Experts of a small language model.
Size: 8 layers, width 224, vocabulary 4096, 33.2M parameters.
Below are experts of layer 5 (counted from 0) of a mixture-of-experts language model. Rows are named up (a neuron's input weights, with its number) and show model dimensions 0-223. Each number is 128 + 24 x the weight over its row's rms, rounded and kept within 0 to 255. Numbers have three digits each.
Before each expert's rows: "mostly gets" lists some tokens that are sent to it at least half of the time; "gets" lists some tokens that make up at least twice as much of what it gets as of all text. This comes from a sample of Wikipedia text that the model never trained on. Tokens count by the router's weight.

# expert 50
mostly gets: " | K", " (C", " | \"", ", S", " | C", " (S"
gets: " N", " C", " B", " T", " M", " L"
up0:159152162171139169118099146133102102114113160144101127138089087104118102077157148113129095132114104159140163098138087170166140123117102134097124135114148167091107098122113103136142122137123116114142132128111119140105129105157146145122142144072129125099125141142153126172111142148145168141114118090169103157098107140138157079111110125153122117119122123181119152131142171165138092118094128111131113128139158153120100173132104115131134074134102177077119114170171125176152150114150087121169132113146072120138133130176139102122129133157131116154099148085129121139106136135124123116134111156100110117139099113138135140145120138130141140081142126115156109092152078183122133132169

# expert 26
mostly gets: " f", " sc", " c", " sp", " con", " dec"
gets: " c", " s", " sp", " h", " con", " dis"
up0:130145150122129159130101132097130117122107083158097117162118095104116115106127127120141076145136090183118139100109102143130103162117129132151118148118090168112120096155096112120120106113117093120137149147094138121114090131132141121155147178086136125112120151131145127159132134129140143114129124124140147167107085135152122122102135115144118125112119102160090162170114147156146128122081148107108117119161170147127112166099140127101111097114154191101117135183180152159151144137129111123165133148090096120152129161143158075129110137133115134165116149101096112129116130109158161115150129109141087136123122121139117132195130169116135103123187147112089149054138083153147103121115

# expert 5
mostly gets: " l", " del", " r", " s", "  ", " x"
gets: " s", " l", " p", " d", " r", " h"
up0:151147148146105166101085136113130098150084124137104133173071113139155122082113157138138114143141104150122131121127102120136123145106097167120130099101095155122134118109135132087125152143129152120106189123097122126150098118145126122153153144092143154109105143175158121177118162137130162165130146123138128146127090135144119136151140146165121146121150121136120155168152133146146136117084094110129133139125178139120115151115124126117131098129157166071101130137149140147196160148173100133161159102136080133188158123128155070123139131113132158160116117141111138137115111117142145088120139165144107102082109131139111146146129151094161115087148116095091096121136065155142114110133

# expert 13
mostly gets: " | B", " L", ", L", "- L", ", D", " b"
gets: " L", " b", " B", " D", " l", " d"
up0:135134174143154157119143130131134099128125140182145141131067112100166101088158122146137112112126098146106129099115104147144124159109087136104133105110104156082125137129100119108146145134130152107143131147091135112101085143137150106171154148073131123111129141139192118146132118111152145123165123097131110130108088120143132088126130119165146107117129106157088155115150175148116128133100131119133144147143192137106126150124154137151127074099152174075108111162103154163144127112161094130187126122124094129157131165148165098128124177137112101129110125116110131150136103137118144107148076141127172120109080125139133147176142132095127138122117100114112099091157088167136126129143

# expert 39
mostly gets: ",", "),", "s,", "a,", "\",", "er,"
gets: ",", "),", "s,", " |", "a,", ", the"
up0:175139157154114176136082148113108124134131102134111121184135125105152108141154139117133089127111125175135152094098121126162119154146135093136115138115135141067131116145126120155108099151132099138103160156099118113132060094148118141155120140117153123086096143153155110159151096125119169125107161111134123163142108143151138100118133160174103096116123099129118168154117156176144121128098130112127166101155166122127137157095075140136127103129090183087132141152142139171132175122154117079131127109107106138147131147183150102113143118143154113113080125125100154134128129157171138115132102154142096137121123092125110163167146132102118097108118120114138131077138089133128148137151

# expert 0
mostly gets: "ü", "ö", "arl", "enn", "adel", "ó"
gets: "h", "le", "a", "re", "y", "em"
up4:146116155126094161129106136130141122167119144141107131095142144121136096151113132119095143102089123156143150151135131096153148127103125145144105131132139112108163113128121140149118073097128106140103131146119157147055119141180140101095093116058129098149138090146116163156186182112134139141169180086131134104136114146152100104162108136150099154130124099090103099092134119117083143119130137099132141131112177156128138161171115100117128132143117082136147117101136174118140110132109141123125131123126129147106120112106117113131188127134157109138136109165164140109147150105122169101155100129148115134150115109183150137111105100140139120106101130118173104101100131114091144076092